config = dict(
    num_hidden_layers=9,
    router_score='sigmoid',
    balance_loss=0.00299,
    balance_bias=True,
    router_noise=0.05,
    lr_router=0.000348,
    vocab_size=14511,
    tie_word_embeddings=False,
    beta2=0.99,
    train_tokens=697400000,
)
Below are experts of layer 6 (counted from 0) of a mixture-of-experts language model. Rows are named router (the router's row for the expert) and show model dimensions 0-55. Each number is 500 + 50 x the weight over its row's rms, rounded and kept within 0 to 999. Numbers have three digits each.
Before each expert's rows: "comes after" lists some tokens at least twice as common just before its tokens as in all text. This comes from a sample of Wikipedia text that the model never trained on. Tokens count by the router's weight.

# expert 52
comes after: " |", "|", " in", ",", " the", ";"
router:538563509543490467447553505580507520621519481416504493454488591529577453511637487434374467443454541536491477515449526507564462422452502571549553530469464544529432501521

# expert 95
comes after: "0", "2", " ", "9", "–", "8"
router:517517486604453459492502455538438505561505525510477512466556442493466468529492548454540534507576440582398593425454548510539560474454465469568453441543496472442460572502

# expert 59
comes after: "3", "5", "4", "2", "1", "6"
router:400463499395480510535504481498455523523425529511465446496550417542488510495491549520474542474539531481467595439460491486482463553451510565564517518465447489377548539625

# expert 99
comes after: " ", " (", " H", "_{", " P", " Ch"
router:434501576472522463443534519550398474684436436539467520478481501476515443474525467537453456420552511555458514454459507510485539485502570525515458486503553577553473485604

# expert 97
comes after: " ", "1", "2", "3", "5", "8"
router:477515539432528466490565529547568519530440489469486553499474442582546419425510406492447537471533581475515518398530421480539534523451491453557510533465576508461533441475

# expert 120
comes after: " ", "1", "–", " $", "3", "/"
router:549503492481491490509538501508524432565512501409498493507461420618535488562594443472443487507464452528475543385525442478517439522488440528526575585453487493442548452469

# expert 69
comes after: "\n", ":", "-", " Genus", " species", "idae"
router:480547484453500534445473536456523447511579423425441457543551591519469478404509432470466495486546576502383462461457562444533488450554483513441537505481539543602610472604

# expert 109
comes after: " |", "/", ".", "|", " U", " Votes"
router:515547482440491470496454516529523387612468623443504462492475489509467428481488562498490500457488487531506553493476522533546570502564552505508546385413527537405438452481

# expert 57
comes after: ",", " in", " of", " United", " New", " South"
router:468500562487573521488477603454393492513455490553446496552488509505546568505438531547406498475469548453420484462461502462503471445527525452594542496439578549497578526457

# expert 126
comes after: "-", "|", "==", " |", " •", "See"
router:487469593464533464487473433558499423493440540578550490495520513550449495457448467550482556459468492516431526482447476479549463587501449459446474372450574486490527425506

# expert 106
comes after: "2", " ", "1", " in", "In", " In"
router:597498474581489621464457487557566445501412412454536575522531479492579395482494505549497543530502466525521565469570461451528509503563447522546509488584583511573497552568

# expert 23
comes after: "\n", "==", ".", " ==", "===", ")"
router:524490459539577464473546562430447521530517564467463482500415458496512480435525502482499470552432584446519537521547522532550528453555479502491519391414447569450578601483

# expert 111
comes after: " of", ".", "'", " with", ",", " for"
router:497456560495510476482485496533460476639509473438624481441450517537497453493551511481496468499494542534544485395541491527547540470526495520487561327544470445463450464540

# expert 26
comes after: " in", " of", " to", " on", " from", " and"
router:517532538502523500496521493505606406594508437590513561378501544535509551374565456483485576489489464517421520425470516520501532407512495467496486488480525511456577484533

# expert 43
comes after: " the", " of", " in", ",", ":", " The"
router:537568546545495422440510439585561455509457478525470493465483592539416545467455502524521536379478556486545420463437521493525419490462593495522564390431457516474560521594

# expert 8
comes after: " |", "|", ";", " /", ":", "N"
router:493436531480469430469479536588464478612513434487519430454455525453437543449482483555411446517462442516465445493485612576558482494467474536530539478477433497473488497489

# expert 86
comes after: "0", "3", "4", "1", "5", "6"
router:440534494586457509459413458527410507464498482516535457367531414496445578400541553519564459515539548439504469470457502541491560468636475410519476465548468503415552543413

# expert 30
comes after: ",", ".", " that", " which", " where", " did"
router:473535492492500535471539506445552505544439458491463482434485501546540435467469551511507572541559489513431551351563467530565490522464555575450520551556483480539462526510

# expert 63
comes after: " the", " in", "1", "0", " his", " on"
router:526536558533484497504441633506441423413388551507440509474480438500490502424473485567502468535455470508504486447451489574520491437460403468595496519583515506479590536446

# expert 42
comes after: " |", "-", " by", ",", ":", " J"
router:557473560443423471540556413556513567567449464542502549496534559572502474486557554554459607446499516530550485442538508539519562434518514496512522528527599487474531478568

# expert 80
comes after: ".", "9", ",", "1", "0", "4"
router:544488527582502454540514486450474510563488522475586458566454418572445570530573561580485513533466491495500455465484502493490415509616547452487497397458499499461573503509

# expert 123
comes after: " to", " was", " he", " and", " were", " who"
router:414519553444399615502532478571477456476421526496552489372512524444512504506543460512479515509395521577396413455558458412440419494523555494529481499529488555457549412498

# expert 84
comes after: " a", " the", " and", " his", "s", " an"
router:473490523520463538456484556518429410431476519529560484527500509526486535495475490470508546554504537412468531399531600569601557501545516491498561552598473493448551514488

# expert 85
comes after: "1", " ", "2", "3", "4", "5"
router:567560465489482571525469443478471604506461482545527530496495520520457452406558538467527477445545501429543551350558470434504519496506508536488508560539459496495512507554

# expert 108
comes after: ",", " well", "s", " such", "ing", "),"
router:509549508512496495491536456513550500706544533530572481453532422587520491380497451502541528493545447533466438504487476526523516486598504528470479493440482484543547508435

# expert 19
comes after: "9", "1", "0", "8", "–", " (#"
router:575509447510444472470466482562445556462403536565511583534438499472551597460577560512539535442566545498522561423581539457557444482483455441534453547434511547470514600479

# expert 13
comes after: " a", " the", " first", " an", " The", " his"
router:492521570456539475462449492567476452536595543462590477479472544481462417496473564549524477493531485556540457417475610520517457471483521542587556470574496493486609477511

# expert 25
comes after: " the", "'", "-", " a", "s", " People"
router:525440564460553422499560484508441409556507462456510520513565451603500464471502495485506488435473540554437563490537451540517545476455535493573466431545576466404548460512

# expert 117
comes after: " ", "1", " (", "–", "9", "See"
router:504480555429439485429533488493450500589478477476581574479510493478510533502490489529442563502493522528513556408518461444561461546553486506531530471488414525609550527470

# expert 98
comes after: "\n", " of", " in", " at", " by", " to"
router:464502537450517505544539578569496537589496473457539457529566538461491481446482526543431603486491510518533509407502511461483504579432535505507577442534423443427570542485

# expert 58
comes after: " (", " the", " \"", ",", "-", " of"
router:493544528517529499432439433451516376635524482498466566522540455566507569481539490505471505498480460470456509453466536477461508485490554551487505492497395499493526531504

# expert 87
comes after: "\n", ")", " |", "==", " information", " Kingdom"
router:429520532555546576503555453497505472479567476543523528499571501399482534472510544516560468556605442466534639466506522534600505462474501563419491457476547493504461367512

# expert 49
comes after: " ", " (", "–", " |", "1", " −"
router:468412513504394488586467504415495400606548421438570535494531478516560439459471439433526455478461488504469483416410461559467467553453502420572527493463430516483521560489

# expert 101
comes after: " the", " \"", " a", "-", " and", " The"
router:548597539422503510424552546512461582554559494429503473455538537515517579441568441440475466499412513440441564482500581563454513440558518576451532480497462424429583452481

# expert 94
comes after: "\n", " |", "|", ")", "5", "6"
router:466529511409449530468492563580445499580473534438563515418459513526491507497539555487390613524461517490525480490431489475594474438411541524518561516511506516517449536466

# expert 0
comes after: " the", " of", " for", "'", "S", " United"
router:574570554441545488409563483558516502515525503355499489448449506465533543489506557554507625443574526541494426490484617510479544441500515534417523499524472576460645510504

# expert 39
comes after: "-", " \"", " the", " (", ":", ";"
router:543631596572489493503502539487438437639448517473510515407530539535526455508557534455449426548466487476494528530452493554550444500525488537532530469557488532507604451515

# expert 107
comes after: " New", ",", " in", " the", " of", " South"
router:484465453529533564498482515553427557534474579523436484527568460580597426515433569521460479462612495441503514444484544443522440451576533514561597515516511496571577523498

# expert 66
comes after: ".", ").", ".\"", " life", "\".", " career"
router:548493532447532514477473519602488444704465475469535471439521513523430471434547497538466566538453504518494495492472527542535522401486510514510547454476538507503483516513

# expert 22
comes after: " |", ")", "\n", "|---|---|---|---|", "|---|---|---|---|---|---|", "|---|---|---|---|---|"
router:423480477518536463525565463535452489481483516397546451487524565506568582521518496538532456512519428506545443528492459519537591478491545480556513443533486524458480407556

# expert 83
comes after: "0", "5", "3", "4", "6", "7"
router:453471569401597429485550547475502339515438479552497467516520483451491491498479496548494503527464456439460434467496544405511509404473560526582444522576510426444637462526

# expert 61
comes after: "1", "0", "2", "9", "8", "7"
router:466469536505547525416538518604460480470465530474535557555431498541589481442501502435459550499549486568518482460521512485538548460437602506495484520472500446409565586418

# expert 82
comes after: ".", ",", " The", " He", " that", " he"
router:530429498473509500524522465542493364567414542495586476442557492487546440427493496476473541525547463625507567454506599552534531471538458485484436475441455493523499462536

# expert 15
comes after: " |", "|", ":", ";", " on", " /"
router:593459462506461516517498551586449553497494512464537547555442556528511580521569564541388502553418451457487472530407551476513521527421475482526410517447477469386491505438

# expert 18
comes after: "-", " the", "==", " The", " •", "==="
router:530561616527462453451477474515438451594542495516482416509480510578519515459491446499515592495489542554511552493429472521516479506502432501479510426385485435432460460589

# expert 104
comes after: " (", " \"", " ", "\n", "-", "."
router:448513507553441495438508568458479498523581587363574473389522486555518522390472549525523509471467504589439545459502528482506472533487537486447447431574564402522462442456

# expert 100
comes after: " ", " |", "1", "2", ";", "–"
router:504563550419423484474504510517517476568517420462536536420489500562521489396492471454491455473496512499550503435528534570406471526474546550521624502421521593510535524571

# expert 33
comes after: ",", " |", ":", " of", "-", " by"
router:569490594562447532554534448512590469586550552547491459509505533519454535483523525489522583553519504551513514551466521561580512393520520540466491490542527483481472522453

# expert 68
comes after: " the", " The", " United", " National", "s", "The"
router:539526474511526468515497483457430409481444510533513377518567534524494478457591560452420546440469562516468449382499515533521484467523496563571587465451474463573617509506

# expert 16
comes after: "\n", ")", " Win", " Year", " Born", " Party"
router:528624449495517468511555567574532545484476528476579452532458460534448456500481504520440445548543505531493475385489497513479539518507567536522512513483532393453487427520

# expert 10
comes after: " was", " is", " were", " are", " be", " been"
router:506464537435515526453475568552525481543423526468540474466479401490498515504474562478504507491563511450522513437486606580508559472546583502498499432544477597471538458563

# expert 115
comes after: "0", "-", "3", "4", "5", "6"
router:528534547455517580490498427551394460608444481509526442448536432556517478397465523409547457447482488551435523514521516516536513475499484467505520522563500404438501435488

# expert 32
comes after: " T", " B", " K", " C", " G", " P"
router:538498521442539490493463582484472485498475549465504486469538530542494514448464457487463481469517517553524494537393498561542558432536429518517504450595475451455479571521

# expert 116
comes after: " the", " |", ",", ":", " of", ";"
router:631555511526475430533473481536496431469458559536526578439457486554425548485465543522468552542463586483500461423478531533500484443571462541535576445498523474478500476418

# expert 75
comes after: " |", "\n", ",", "-", ":", " \""
router:557514519523458558557534566444525441577489570421540538420540567509486495493548496512464483441480529475505445510537553486573495408541536510547490518514543495506558509491

# expert 127
comes after: "2", "1", " ", "0", "9", "|"
router:501568514455415499441575457537462454550521436402484497445480473546624525503550523480444573476529557443512514505506549499496542474528520478481482510534557561512416495556

# expert 53
comes after: " the", " a", " of", " and", " with", " or"
router:515524631480524540535581462553489447450558434447428435408462499490489512402501438411510520466499571550498519450474515509464417481404411443454521499441502533443543367575

# expert 125
comes after: "\n", "==", " ==", "===", " ===", "\""
router:530525495438466551546548434495482425646468560446450543400463525477581512559478539556456511461495544430572485555508624546452514413548514508498560468465527512446486465426

# expert 78
comes after: "1", "2", "3", "6", "4", "5"
router:555523574511500507453458474578447525521475488478444481474447539525548464510510473461531466497543555523480563503489612553601474489518481545602491552507598582459581483497

# expert 72
comes after: " was", " is", " were", " are", " be", " been"
router:469444525508398476530494505478522400488399376442532509486450467470517475473559496514541561589551519499457543453509540466448465515554495507544544471524441513508516549455

# expert 48
comes after: " the", " The", " a", "s", " his", "The"
router:480483561420428415505544491500433499439531443539500510500499485456479540519473496447545534489439439547515573426445510461495449481462449534488524454462504417510598460455

# expert 112
comes after: " in", " of", "'", " for", " to", " on"
router:574544544512518482542505497555484432531547501553513534442595519512489525475472455498484484527508493509424500410535512502491586499578461482512498426572521490467516574521

# expert 113
comes after: "\n", " Type", " Phylum", " World", "DST", " Website"
router:456491538556469567467491464552517577533526453402527567410510536551454551306456481499451513486521542551486454415462616494515507517570571515459518509509531576499566457530

# expert 70
comes after: ",", " in", ":", " October", " January", " March"
router:559532576534544591489499468540586432500438413426476488491526534497460573542607485495469486587448502471461474566516493544604492454451487518535502492440445492543446549442

# expert 76
comes after: " a", " as", " was", " is", "),", ","
router:469569660519560581507554457541485445620429594448513440535522444485499422397481538470550556459546517557486563530439583495498497514594519571454558451452576494458537475539

# expert 118
comes after: ")", "0", "%", " —", "3", "5"
router:458444550480572545483572537538518478505512496480509496491547514505517541494453456507483412512529504516448497417518521564472428449475584454555584472586491490471499544515

# expert 37
comes after: "1", "0", "–", ".", "2", " "
router:471530540418526504521551448491479511460499464444489544532430444523478425379515462406516611480573432441554475475531540503448453496462636560535529550455527565465596557470

# expert 71
comes after: " |", " at", ")", " during", " to", " of"
router:508449545489509431461528509517523488534433546420509509451437477514546505548543513475512468541514423517542492507443509563508498468534494565510482413540531488510492498534

# expert 3
comes after: " |", ";", "0", "5", "8", "7"
router:583500566517456449527594523528469523519595411453473473468518506556515523483545554430448434515430464457527464484423635608491498513526549487487562466483485570425471533438

# expert 102
comes after: ",", " However", "8", "7", "5", "6"
router:495451581499442605414490530473517529544467557390492537493565437546486552503449504479446443476484597481544480492487551535505539475507555503542539521504415475445542486586

# expert 41
comes after: "0", "1", "8", "2", " (", "7"
router:423498526437597471476534521541461490486467540470484463444431506471424421563511517476432596562477535469524469506408505534538494529517570486506465470538486544415483475427

# expert 79
comes after: " ", "0", "%", "\n", " —", ")"
router:539547501525543578456505478446500505580478516562469442527594562546409457463562505475508401471516479515494513411528451620502523518534516528499533477435510488547544460559

# expert 38
comes after: " ", "–", "1", "/", "_{", "_"
router:546542548477498455474581553529549405570470455417509543498457480604500438428573494449469534474523438495549587512499591576535545467503545563620501497445550571445470511490

# expert 56
comes after: " ", "–", " (", " $", "°", " October"
router:516455476546413559545424463453556451659512441439423487506439435466511519602531543555430540456404441527539562427593467523519484501444494510568481468433587561511596514453

# expert 54
comes after: " to", " he", " and", " also", " He", " who"
router:457453574512444430488510484534464510519430558502565530416563511511414507520566560451459563384496590550515461476521473455611598479583523577570472490485485550500539511470

# expert 77
comes after: " as", " is", " of", " with", " a", " to"
router:483524588396475508520540498459480433611460453398474482410486484552486492448488499470555496479555502492425489482480529619599477480540531532489542492512585510514480478514

# expert 40
comes after: ".", "\n", " =", "==", ").", ".\""
router:539571610522471488445537574550530493586537482516454444515591463451498481412451552435422463413464523474442502489532498509519530452443450469568467529503528457456558425540

# expert 73
comes after: " (", "-", " \"", ":", "===", "a"
router:534409581485541505509482582479517454579495505471565455453467553532475545395519549492487534445486532492497546509493560516535511468442556529582493533489552487446501487479